Experts of a small language model: vocabulary 32768, 335M tokens.
Below are experts of layer 4 (counted from 0) of a mixture-of-experts language model. Rows are named router (the router's row for the expert), gate (a neuron's input weights, with its number), up (a neuron's input weights, with its number), down (a neuron's output weights, with its number) and show model dimensions 0-255. Each number is 128 + 24 x the weight over its row's rms, rounded and kept within 0 to 255. Numbers have three digits each.
Before each expert's rows: a language model's description of what the expert responds to. This comes from a sample of Wikipedia text that the model never trained on.

# expert 5
What it handles: Years and numbers. Years and small numbers in tables and prose, often after a pipe, "in" or "since", such as 1907, 1970, 22.
router:140147148154117124124121122080158128114128140169127122119167155108142110114135110153144108113129156105143082117135175101104117145100136160179081135109124108177118172163117134104138086136116094148108112147147106118129108110123128125111108104147143142136143134148122165142115118152141162157134122152132106154085145130101144105143126070101157147150145126125098143158096165115122147129135120121168130155119147122148176121119073089176148129111109126131141121084154136111159121175132121152121105134110073103139163104102097132178145142146117103098164169120086081103107130060163129143107121160091135126137181125160096156131148140146114127094116115155152115128124135151113148111174103175135097128146096127117093147126157140157108143108155171128131129130174070142135121119122132
gate5:132131123144177138149144099153114119128144115114137124137144132110106131116132124134167069137116133130110126076104129139143165077158094107106150182096132143136139138150085149123141108120146118103141148167083158111161122144113125090103126169128103148102126114115096134159107097104108158130163156149103128161207144143118138149129102132118123098115131128127126142092126116136131131063089149142112069114123082085127099130126137137098145107144105114137162138146113115129133126129079114126185129164117136100138155148196152093133133116143136108153141172116168094149165122128117112113135159089161182120159090107129125093140101136112128123141142167089131106113101137157120163103153110140146122089089179135134125136169128121125154114160117100138105090112153143120135122111162146
up5:143160158133169157136129096152151119174151128128121104104171175164123116116155072115137090154095153142123108099103125133128114123172105115135127130079133148132139104150104138090174112097145121130113166173117177119168103143120156153099115124117111136161087102135095125171076107110085151131140113153150149150189147126103137134107125125113139092130142152133121109093121134193129133072098115145129113124111110085120093165117176075155130130120103124115161128112121135137121135154103133140148125142109096152185131166161148069134118120127135159133130131112118107139164125153108128107121118097153132104125124088158125155105094163117067133130123137137095103157117149147145149110116105127131135109142123137118087159159100143121162121119147111158116118113125147081108118104155135
down5:111134136145121194109136109168153145123160124167145147136094111111139139111144106118122092125157127124157158153127096106123117094149124126161130165101098097139141097121150076134128116138167082164140116133152095091135097134144139143140113104142164094109138130157149125113144134134163163168172122151097183146122137124102110145113082112141104156096129096151093140136157089098139084094082168082106119172111139130114122127134145116131148104142119152111170143109140106133132060131113136147108126160143152106184139114080124113147105156132121124128173155116127106136091127102086185134114145071133147154147132142097133140157114109135153132130111159111107114108116155110118146127154145156137116133115130136145121117157184129149131103111160112161126077156121145130086101099100108
gate6:127134081118125143140127143126117158167087142108099130077121177144138086157144130141142102117125101153090118138122082156140092121173145109114149126118159080147163164111108112154098125112121154103099113124126138131118116143122120157112114155138120132084105130114109148133132108091131144128125123115087108066132174146173129121115131150132130189186071162146137145146143126171126163113134108145142099070123125150142128142167162138106098155149118100161140135164106140134138141157119104159096105115127151114116115100174114150080113174124164092130103117129156107102104142172101136105116109109146163129166168145093164143120137089121135130124133121128134093132108133129151136137118171147091116104124151114127122117125166105068116160147115143091102149148110112143096139134113172
up6:113095106141129124118122096122158123177083149124090129146100135112112075115145130102108116123124114156097134143176114119100117138158168144104112107102126135179132135101099169101113111177124154113105071082110136120128135160099141142150140096152122160096154121095102125100109125049079125138118159127119147125089174121124134107155135134114098121182148126144095143160118162136154141107164154153168106153139094155131124125138106129136130147150135097052135144128131168123130119146128100144126135150108110133105114131108119153118142124108117108096157093161082123152161137121136149108174164113123130155134194165127123125116125102172175127133108120141116158098142115173135144152139113119133132150130115110113106155157168085120130153115147157123119153136142099155098086118119129
down6:113105067132097138082200138124172155121130151066129118109133113122131107133133093089114177132133106121106144144159088139133108107116161119135150134118131128134142135123100136122128131109083151082126123168076093105142129126128139116166135129164102127125142091132093107113169142119114147089132138119118135112116121110180175109133144150095160123116104178148099129100171107137077105124114114146170078055132146118173126144143093139120137130128115078097109119153111126137108115139138133114158104136129112183123162159156150169067124147145146129142139124152118131146084154123119157128138147133096110138077171151124157094145147100143147149162127132135104094149134108154123102112119149117115113104128133115079131107137140128089147160140119120093113145113103131139145110130148150

# expert 31
What it handles: Articles and initial capitals. The word "the" after prepositions, possessives like his or their, and first capital letters of names, e.g. A, I, M, U.
router:118113133187121141103115138129161131186120159105149143120098113116147120103143156116082151100145124154080133145100148133142087147124111129143139121158170143170102124151173143126096133101097102108159136090119071139129127141127111127132138156140105093135122084121133108109134140157157108119146111116167122127137134071112089139109156117132148135131132091155080108143162111108107136146094100138153122147083185127132147110127127130156174128149117115130141119129094138174071121144119107128071088115138159117145111148071127110145126124118164126149120147167094169119130133084121128125157115145099114089135137123095115136135153130099115134120125087136091094151155102156151174127146183157140138125152126164135130112145152142165108150130140144111124082173124096117167114165141170
gate2:088096141136117099131144179168141139135097116102068143133124144156099144119109135137140094119092123111132137135131167137148143144173133121127125156089144134146176100117140108144096131143157150158131099173151148146133139135113119135073164142160090113118148104135175139121102138090132104134156107085166148126178139139126123125161156113066114124155114130139163118116151121156123110136144120103138104130166139169120125109131116119137116087140115113121128109184132141133122111145131135157148092082113127186072119130166145127149141112131099079139132132079167136107119116164146152152150134136177149089099152110107070131100123145116119134131156107098138151116173115145078136103127119126121120072144166103159118102089100113133105160119089117140149126082116100119116136121113158
up2:082107160131109089146118195167100131126077123128107139140127159122101159128116174132141118092090108115123155140153167131131118141115151165090133133129172149132110086107142127123087142159127137144128117148133127126147154132136110142088160114150088109129122099150126095151134112102099122154169100102193142124137157088123111127159125141108100136164123122114131145112132110132118142129135161105148134161127142169141098120124098094158134126128141104098127127134137116139128120129137144175134098082073088180085154101129129105131170114134148105131139141072140168120128111134160121119168150161142150110106155140104087121082123143152142132150171140101138129114150115137109145094133140148122114087160164126148135083108085104139124135108077149103183091086136123110181134125104139
down2:104110105172139114117182157106147133161148134128166157152138103151137160132113150124147124151100131133110171200140151138094140112139162098132127121082129140142148099105131152149103139130094133128132141102154087113159101159114103119134150101129084165135125117154141116171129115083129087111105082109134144097168130098104147137100112125083132130117141109121151157092155151168127132170103174087130122181177137115128117131115123124136180156123102161136142143097092181138161133118141113161127139092101083158122132144108151144146124117117138126125137108128153135137090140131131129153150145117163108128055129127145127142104140178146126153130143137101128120153131125152121190092120139113119107121188167141121126147056141131118135155088134134131137110127143150093110148116134138
gate3:133125120134153122132131130117127100099099131166151149123099148171125109109141137132107119171144152144086100117092139146082104152110137128132122180123133148133121159137117108121157128131148110162160078147083108159136142152104136128110167123103078131125109110164135187138120130104129094126164117167186063154111125109143189143160105147127152130121117130121146119138147121138110128126077118129121154141131124067078146105181108142178123084110125138089116152105074160111123106118134154139107117110127121123161092102141172126118114119119099170108154125137121144118110151110139165132092166131118109120130107172100111138110116155122141109134146130127157080116091128121128141107126175141168165155136146154117133117110134097147134118125140139147129102134074170098148092098165093
up3:166158128151146168075090121119117118146151130107162137110138119159111137126119131113137124122142131160118164137150105210137124151160099137141106135153141127144113179179108117146086130125128120084119100137149131081137156091137103121100177159134144144090141110159109153103099127152089100112166155148120166095140180137109116081126120112123147103139103134109128082187181123127125136096111104118137152082122124095150169168150128129114121125146151138121127116081121139122140116088105140107127141067134120113156118114155094108142140098149129110139129119151107121148114128098112137100132123110134083152158080152116131132133113119114139163136150094136155126150116175100116137088125136116151138132086093089133161103116117136139109158162135125147134127095090095132196127159135133
down3:123114100125124100105141109112091159109134052182162120134146174152076110116101103118157159120159121129094141133126115136130132081109166149124137121116130135154141125081134070132092105095143125112099089137134083188132105102126143125134118125103106151113138073144092131126114147089098110108135107151180087131119165104135137136120130128158151123164117125188126108107115148124117145118151145117148109140159112103091120160144144147150141120065126109111118143136113155129093115127157141138083137103149124109086125138145166147091133140105139116161116147171150103117139147128125170148110134151158106142155175128091154107145099147113124149121135132086129124111136130096125166120137102154168148121164171127158142113116120119138114146170127082171148113133140169115137122170157114

# expert 19
What it handles: Words after conjunctions. Words right after "and" or a comma that open a coordinated phrase, such as "and to", "and from", "though", and indented line starts.
router:108142103120152130131102149176134138132120124128104142113117127139154136133111135097118153172139154131145128123131111113134158138096105182083112124124141119125113119141115106120128082126147141116108152141108102101144137117117119108145123120113142123164126129127134148132149111171085132101092128070140141144134097144123091158130100138141107160155098144126078136121069142115135155129068142114111091133152131152085152152130144146130155114137151081095141088104121160118119137174123138153122173138168156078107158145125111107136131181127129149096114120129129095134119106074127099124133137177105141097113186127136089133180147143172144124150118110137125120144098102056104134147144154155134135109109116101165127104121121136134119158127107151104122165088159130045066095106123107
gate0:115132096136126124166096129114176095145132108080149136158104161134104133096110130122147130112112142128173136134127104174138163171109125164113085103177124089097121107131146144105158142115094138102152104111145114118120096105159089181085109141110150151142134113129147141113155134120089119093088110143124137119137147094106145178130141144161125116074158136119081116145113111116137103139105143120149132101165122143115141100100120147137125124127161148121135123119087146129147161116116137137158117073128088131110136138114101122117157113138123146160121106121115105085095172142130114168131110140121160124163132156126131152129127137172204106152144144105139127163137116117110099130122103127129121186131171124135094066093160140106161135154132166122129093114158165112140120178066124
up0:153122122138136099064104124134120138122105139138114120134109082119160112179128176095091146126133119151094126140148157114135092086127116108135189110150155128134133137150136119153132121156125121140085149143161133104094186154124157131141134086161118129118080126109142146116145145129172110126097144109135119160136120142131113105145121131149122116158114135167134119129143145129129133113139116127157106155093177132097118126137133107118177134127103097095128120152171116161092107126163122154162146159131128104175090065120128132133074146129125122090151133114127174147134148120055161120101149131135081146112134090114151089128113113112114137096084126143133109103137124173170171123120129145140123086154067150136151148117137105106103109068111101155129135155090139122158146128153163
down0:148133131133111115092145171134133135107148147154119133103105107152147123085137175088132136109107163095195119085124143124168149092117056108116120095083115110152164124149166117140130133088182125161126139100127116163124093153135106128148149128161138092190129137131151131188090129158140142112116139132116147123147084127116144130153159149143121147109102064123139144167111133094081101126153137161162182100122107145121158151093130130119097093154144135137114152137108190119109119113090118126128111121113130130112147126122136136107142164116131103136137110134098114152129121141083161109088144138108131105138142160155149121097109105136140097125147136140139099111109094061143088070154140100135128130124094110118139112130122114117118132087113101117125124147103164165133105118142124
gate1:142124109138144118178135092144120167166142155106102105117143149120134086117125155103096149146109156085133131164122144129114129103149114144136144136080124161132096119093084113128174165135156076133136165144104153113105149117148071159101188092168154136138124118127196109147098105166089145126161077147096131128123143124117115122136149154120191161137087126140119101096123108152159120135092116132127130173150108143144126106116148108126121168123065101146140123118114103145125068130091115137123146127127122139127125139092110132134140126143083160133167137159152113123135123114111136118103097133138153129122168100110124106157110107136067146134151120163126114141127122116107115086116144130093123121113168159139134144168093146165101089167133125143112094153104117128120125138161160
up1:146111103096126095057152124078150138107125103110121133169153117177121162120164111163144172103137108091138094116140136090144122129095122100115098169105153140108117137149119135138107104106118144130119145138122152108121091143113096112146146148119127146138173118107140156111169091137111123148123102150155153139135163102139162117159135158143102120116172141087137121131125127094098175146103142124118148109125087132110147144102084149157146103082151066119085140106155095148128150136159106127154089100099128151121156104150177123149110116076114122136170154144129114126083137136153143095150150115114159113158137091105146140121135151150126131131101114153161086120137165141089122093121086154125154155137123146089138109129132129117141083125170123157154120109167101157130165138168128
down1:110108145142137165105109156153140091146144139162126113115129112166141143156106143145161133106106119169196129177148135133151107135133125135137114168133129142126131136099157124151116116146098120116169157139126095146094103082162165145151090141123111149137113153127138119060147103120126126107133187117127176142126138146118109093131082160088132140092125144153142121159177130144098078114113129128117153146154106116104156172162142107111112127126137128107140154110126150144119150119117155087134109123130167100156143105121150175147128119120154169111118117153145156124126149117115081092130130125184092143164103099103116146113109128125172152080119153106114158103158128114149067142113141148125125109125101107096113150146145101088107138114115123111130085113145182164163137112094177

# expert 14
What it handles: Function words, name pieces. Verbs and prepositions after names or dates, such as was, to in "1994 to 1995", and as; also fragments of personal names.
router:110135098117117166128120163129104120101117094140089164127107152116109120117147138135144115113113139151144110181150113143116131148147097159128106147107101095121139134111115118122143129160138137088141120114147121122114154147122132155179106093106100169137106158123123131095126108109125130075158146116131121104157135148119165117148136151133154125183158106151151095084115174152142094127143124120109118107111138122105095107073195095135104111107137141093112110127110124070130132171091136119113140119106110104145090137117117134106127130157121101146040124138098170155163138149107148158149108087113136131094121105116067132108131110153122131145166173152134108162132080128109147175116129182128098156130147126124106142133163112066087161135083116139142138147151118153131152135136135
gate6:146102133135157097124143146158128099103154178098102103127112138141082124096137111143134140101135119155084103134088042117160113126147113124104122114085100142128107147159141138130108125125149148123165146126158089143095130150119104122140130093102110119082097102114158128090124138148127128154143109083134142207131158151124127139144154150185150149173135136144118119122117144132152136129133148176107101117133119168138132115137142113153100111132131111127138117152119139124164128120144121097108142101081137105073102135141134135091114138154112158106144118114110154132104093139141124125095163101103178117136157108157125173169137135151131125099123091101162119112147126147161159120178103133130126115128141130140168120101117110098103170109173115116082120144117174155086134093129194
up6:131130131141179111130153143140167148119130112146071127137133142164101118148141078152137152123124086129136100116113081127131113117117104155125154128149133169101111144122149185111146155138112110102129110082149165114099127130113140153134103142142103124128112156128163142184127118139114099146089162151123085171130186123084133124103136137133135150159092158115151132083150175112091139114101106084121107163124094181098158121120115086133125104105117144137133132134141120117123141145147077108160142128122187134122104083104104124125171140130089118109137074123183102173132118148095089124150155131117113128135138134134132135137115131133081142135131124080144103117123101097122140135125155127174144102152180131117160140107129121117130138097135107162147087177118176099119125137088124
down6:120112142137132134101129124123148153154121115158103121126147111185141144157085169135139120122134143105154131161151139124142107102162098127067152153166121124106143129102111148131165079139128167134143099099095117186135130141134145132122136122100103128119125144169128122134141142152146140156121150145093143139081084111126129106127147141109127096118099086160100133147176122103079109204164097109164167131119079124148123118176114147108161139122120117118153115139137092109129208114125159115099165127137123113157117150108115158151125123136146104122152150100119125142151125204139114075092131121131126128143136113134112142142094122141156151147136110129157108112112103109111125121111131176141128173113124121120176134159127156111106083127085145173107122082112137148157129123172158
gate7:123151090154147119087135156128103119132121128152139130137149146111137155099151111148142149166144109147164167156124115137117138122148122138169135100126128104113151138154176168160105071143098087116135133124138131141113091184160122138085117099102142138140139126146102139165162104073196139149087110148140125150124132138100109138138133096118088114138110144128155190117103139148092152120096179121124117112128121136105114146137111125126103125149100141128143113127141137150157132143105103123117133085153155108156080130072131098130092164135082101106107131169112086153145116117152157146160191126102100131097086102094163097154161093131103105105120093149108102129114143129131145116150111128115147125117128153148118147122106080157101171132131155073136141133133130125072126156147134
up7:120115160141118143091100113124102146133151146145148132064145158112188125142155171119151121134165131082086127114163166111111106094128153140130130136139080108127104140094126127129114140129121090151131083092087142136138160118132136130160133132144122138128138123183115154168150136138130159136132140113122148093079105120091094133139147167085126128116136110143130133132139152111193149157164159144177158150097146123117097129143067131170119179150157132121125136147114118154111176138144096130129055128141169144122151137121156143166126155126099120134149144165147086087095145147111113109108116103133098139157119099108089156121098111142139088123098121098128155133134125071132130133099151151122100148105131154090137111112093127116138105113132089095150137156131094102125108126131107
down7:134098094116091166135120138156097144155137128112134104103116114132180088111119126140080153082120133158127131134125130091089128169134114122116126140079118133140142100162138120095132167145121113163135188117145108120100089106092133163149134140143107136134111114098139124113131130112092131160118177105098108106146131139125111123145100124160101146110107127144147172152107096132186120099131125113101136118144175132126141127086148143136157171141097137143127135106169138140107182148175097148121113167151127128090114102164094130100148133161093094156157128109079105162095122147130098150111114103152104101156099102141117170114124137120153136086157123175127145134127161149145142121170114114126112142137085149104136137176172131091086166116151140119136167166153127093134135141123097

# expert 16
What it handles: Verbs and infobox field names. Function words and verbs after a subject or to, such as be, did, joined, begin, plus infobox field names like Date, Cinematography, Born.
router:111100169100124120114141117108125140129148092130134109142134146115126106093154113146123161124135160134113166166120107125133170175099121115169113145138125159088108151131084159142152120116104112127126077100116117128144124090137138151088168160123149141120099094101091141163190139152166144090147122169112063082142135153165109145118113127130154147147101137090127141078108132143133136148072153142126142167135138141100155110137158117168071099151155144106102150153088127155163127130166133108132111149164116102073154155146121052122135133125153128138144132167146179178145139083128126089103178108130138109133160139125137129117129117151107139101137122103150106128138160177141145120119115147116162154147101144141138114116147139125141120132112132126122086108102141121108132141112142
gate4:103112127094141117159098143087119126203131114117146128129132126144113134085132126136150148115106139149153124111146115142117168122142125131138108128156121151125115140144128138082123131142151166076142118177137132127147124151108152152099135138127104149072121101117142137140155095143099115156071155125121137100149155112125113112132149131086122144173100154102174159138101132121174074096141105122136096128175070108105108131149119107127105137154144150116140111130145107126166107103131124149108135123114130225154146144127104121117109134120120150177086091104186118144150091117130121121123094162136126139099139147156108117113102177124157105149135102110111153175147088135137154102109126093116122158148136147091152080111130158129164128166128121101160106102103085101112148107142145
up4:108098129099100069135091148093101124173110104150171123128104115151117139115096082185136139111124116164163137146126128112110173104153174120136090169146113134130133144169122162127136153121131165079137106154139126108095126149122152150101149150124073120106126156161158119194145120156130080149108149134141115099151153134110112136114124116097124126167120152125166141149103118111147111154142117141156156137175094116120101108184123121137104108137157097124145083136129066125151123124165141140112108126100093134143128162128129120124129113102127151146096088096148078172091137129106140119135096118137120167134116160161094103107092127114142099166147122115154117107153098129117161101117109099126137151138141152134140095141112172114167147137138098096157134116120142115083160108123138
down4:145145146127105152140115129125136102142143133138150118161150113133137119154138145131093140131122129140108157255120153104118163116133196132143131123144159107136131117144160173147169102115137119122119139136144139116114114126137169132126126140133175139133127152122131124129221132171101131156115150110152132141120172128114133146135125155135177119142135120134126129120107110124178134127155146031122151142123127135140135123135152105120163139104139114134087133142110120126120143140141138151120132149096112133121128119125133148152148132109179116133163144106102126149145113130126142163106126115113125118127152146161113140139100112149111136108116142101137120146142124129131187130117128114129127125190104133148103153108156126147114113119135129133117132125163151129147126124108142
gate5:133114085092114142099123137101112113166156109086100099156156109154126107137123130147101168152119155135116103147101144093104166108111150145135137171144149142163101122164123170146179112158124138088185102128110105086109112077117150133094158161139092149076113128105149139128159112152093138141131153112152108113155144107129102100127162110146178139150092120106165122163158084104162141093118160120136153114149140142113132097136136098143084111137173148077114119130120128123145136147161123124094111154144138122120102124151148117136073169132136149144140105114152141137147110115123122106092089115124134168114157151134098110133100128112154120106119101105069141097172128155091134097103098106133133152176096136128145118134145154148140120138136152156153175120115146086136134107108149
up5:143126162139154115141131108166139124098103154155166154099106157137121140090128171114162108108090092147119121107151123130148097149153112118093145113125128122088132177104128096086112173114119134155088138127147114155148136177142104093153122102101140148157138120127101100111085182107139093108148133127114139126094116138106148149107112177107108124105144116142092121074153184177092145151143101128097090115096112109162127186107122160103142157137107124164150129099133096105104166104112114141138167102098143122163125138112117144114174078128099111129126141138101144121133139158113154146151139154145121113124110118095164172104155128164123138146146133167167126143113115132151129161137164158123120090102172109126123131141113101128116115141107098101095076138127097170115120148148122
down5:113128128120130137103125135147131112111131133135120161055102121121129149127121127128138096123127119109150137000124099140158117147137039119134107122105126114122123132123136092125074160130142125131116129135124125146129141142135103130173122111126126119130124125146134140100000145095141126112135119144117134148089063134129108123126116118119087122097129118132116128127106156140091125124119122240120117125128120108140129141107128137113106157134112125105144108136146125115113100119101133114159128129123153120130131133131104139108123130139088118114120121120132117118127124162121141130142133137138127137133071115108153131124146139123131115134130140152135145124117130106128027145140120142120116135048147112124115126126119136094136144135125127127126117112104108145112115127125102

# expert 10
What it handles: Articles and determiners. Articles and determiners like a, an, any, another and own before nouns, and list dashes before Genus lines in taxonomy entries.
router:084135136139132057126105143105130149115116193153104112131104095180111177114125138150127142100153114106109119149127123107111118158140146104153137132147164144091136118110165140132118159100155115138135124078140157167111161090130141124132174145173109128117142128123121117123139157145129132108120112128128121127176109088142131127131114107105102082146114075153132099140127116148115113167115119114144156151142121111175140091086141111114161135122134110152132156100092119174092111107134096144074122108083104154110181155178095121127135129096121152176104132138128154114118177184132105130100106134137141180129112126132127114114151139131086134138148118124159124143111151141107077125088162142142151114133177166149148085180117127104119098164161118146133127127117095107128110133115130
gate28:107117079126140120103135118160101125100140157105112116098147150104131154164084171057154142166151137133119100116138104101145156119129125103156148120108082115142139141162103074126100168158136113160126137135131120085150164156153116117132122108129094099139132094128165127096142118129134122170097103109184137090101147143066123123141098169149124139113126124169167142082096118153109144131141091125144156158100129146136153117110122119152136167131112166118128134107114117158147118113069156181148145133133090126134139169102108131111122147116126110134152117125110132119104072152127123167142158121046146137133162139081134126122127109104122132128145114124131119092113100132146135091139146167129148137127133111167139162142159171143127105102119147142093112111103124143142188105127152
up28:142114190131122129121138112102138095146164179116103146148119163129152098146155141077109163103107124138118120147103123142167124133147125137134089120097115116102124155137191172150089137097115131132158101121150116135121100087095137107121098110105143175130168141119127159146129105138109112131152117092065121153150113158114128139134162101134173100110199115153115122134164145126134157123148146154126120095115114078125093126112127160084153142118132075149114145124161137106139138090099112133097162135123121141127120122110186176165108132129139131103145123098123169129119095127134145123084098127159122136142133119132138186135167116123155134142095146113094128154140138129089122155114114105100143143095084150111121124118124093152111151136172126136098117155157157102100108102066139
down28:155125152085128120171119119096124135150144130164127151142119144101152102112127149138122119122105157118149097101091177121135136160119134146153102141104136148104151138089131118111073117102124138176148076131144132169091110104099149133155111101149143136149172166125125179153132123147134110117130098165108094153136078112125098095120151137124127107120088127133123176150141134153124108126137134137184165082094095128114142106136116150149090132176119089130129124141175140110155121150143133135125160087107129149119132138091174122137130166125114122116132093088119105139127118112122103155126138154140150139107123090173178167142124108099129144122102116094130099103118113085101093154113065111132164133124060102146132114122127081144167171102095129146152137133180128113130122113111109
gate29:133101128152109138138068091144111139079101178125117134160110157146186156091126136112139099097107141150136103144106142118120117148153096080124168156152077175171153150184125120131123101161135178116108124149137145159140111141118108140184145118152153093125158097131189123096094114108130139115142147152137133138136172161128146108104097141099124090122124081107103104136140155119129099128092100100107140125156170097158095137127126076123119095133124121087111105150123136105123149124158139111155119121091131086127136105154099133098090093102098109107157150157110156107122157130114129132135152114113146144142102186148151109148118139159147120092139175103115114110130109151117162102092150126137125155153133124112143162129136110125142147142120129161153145111138096122123142083134155
up29:111119083143109135149136078133141094091117115107154130122131102117093142158144107121165147099097128113140113120091137113141114107133124132091122170103133166125123126091146149125144115131142175145132103122173148125152189119093155173110121166145143141148119122118147149096105115153094117138155129095171132143128149143149067093149149129115066138167093135146148181148106143085145133124117180120109151146138107124127103133131124130141115117104118128125126140113181117122112153112131167156114110107113120172122136121142100128078102150153149122133126154078146148136142117149099155104154100097173093173148148108100121110162097136134124085131132170152194134123102138124130122123113103176104082117137113117154136167098130143080152115142162133098099098101154095131095144117124147
down29:119177093125079163113166134161140095095134157091115126104069069137109101115159162127140092120083122129126126124147077162139109160175150142153118121166114094132141149141128087111138157132133174135183162132117099106118162145116139133119128116164070162134144117113188120113099165100112117120184093109115136114164150129125169101121131100134156080144109105121104075121128142097106120168136152145144121173151146106153141072109128124121092143115125133109153134122129114119132160145099138121168140128128111125117120113154112096109103112145141088133119148121105127127089110134143135093121121121166104159130123151110113133111117133142116112164148115136138157108126108112131142158136113102137176162112138158143186112110127129162144153119133083115134091132093120140170135119128168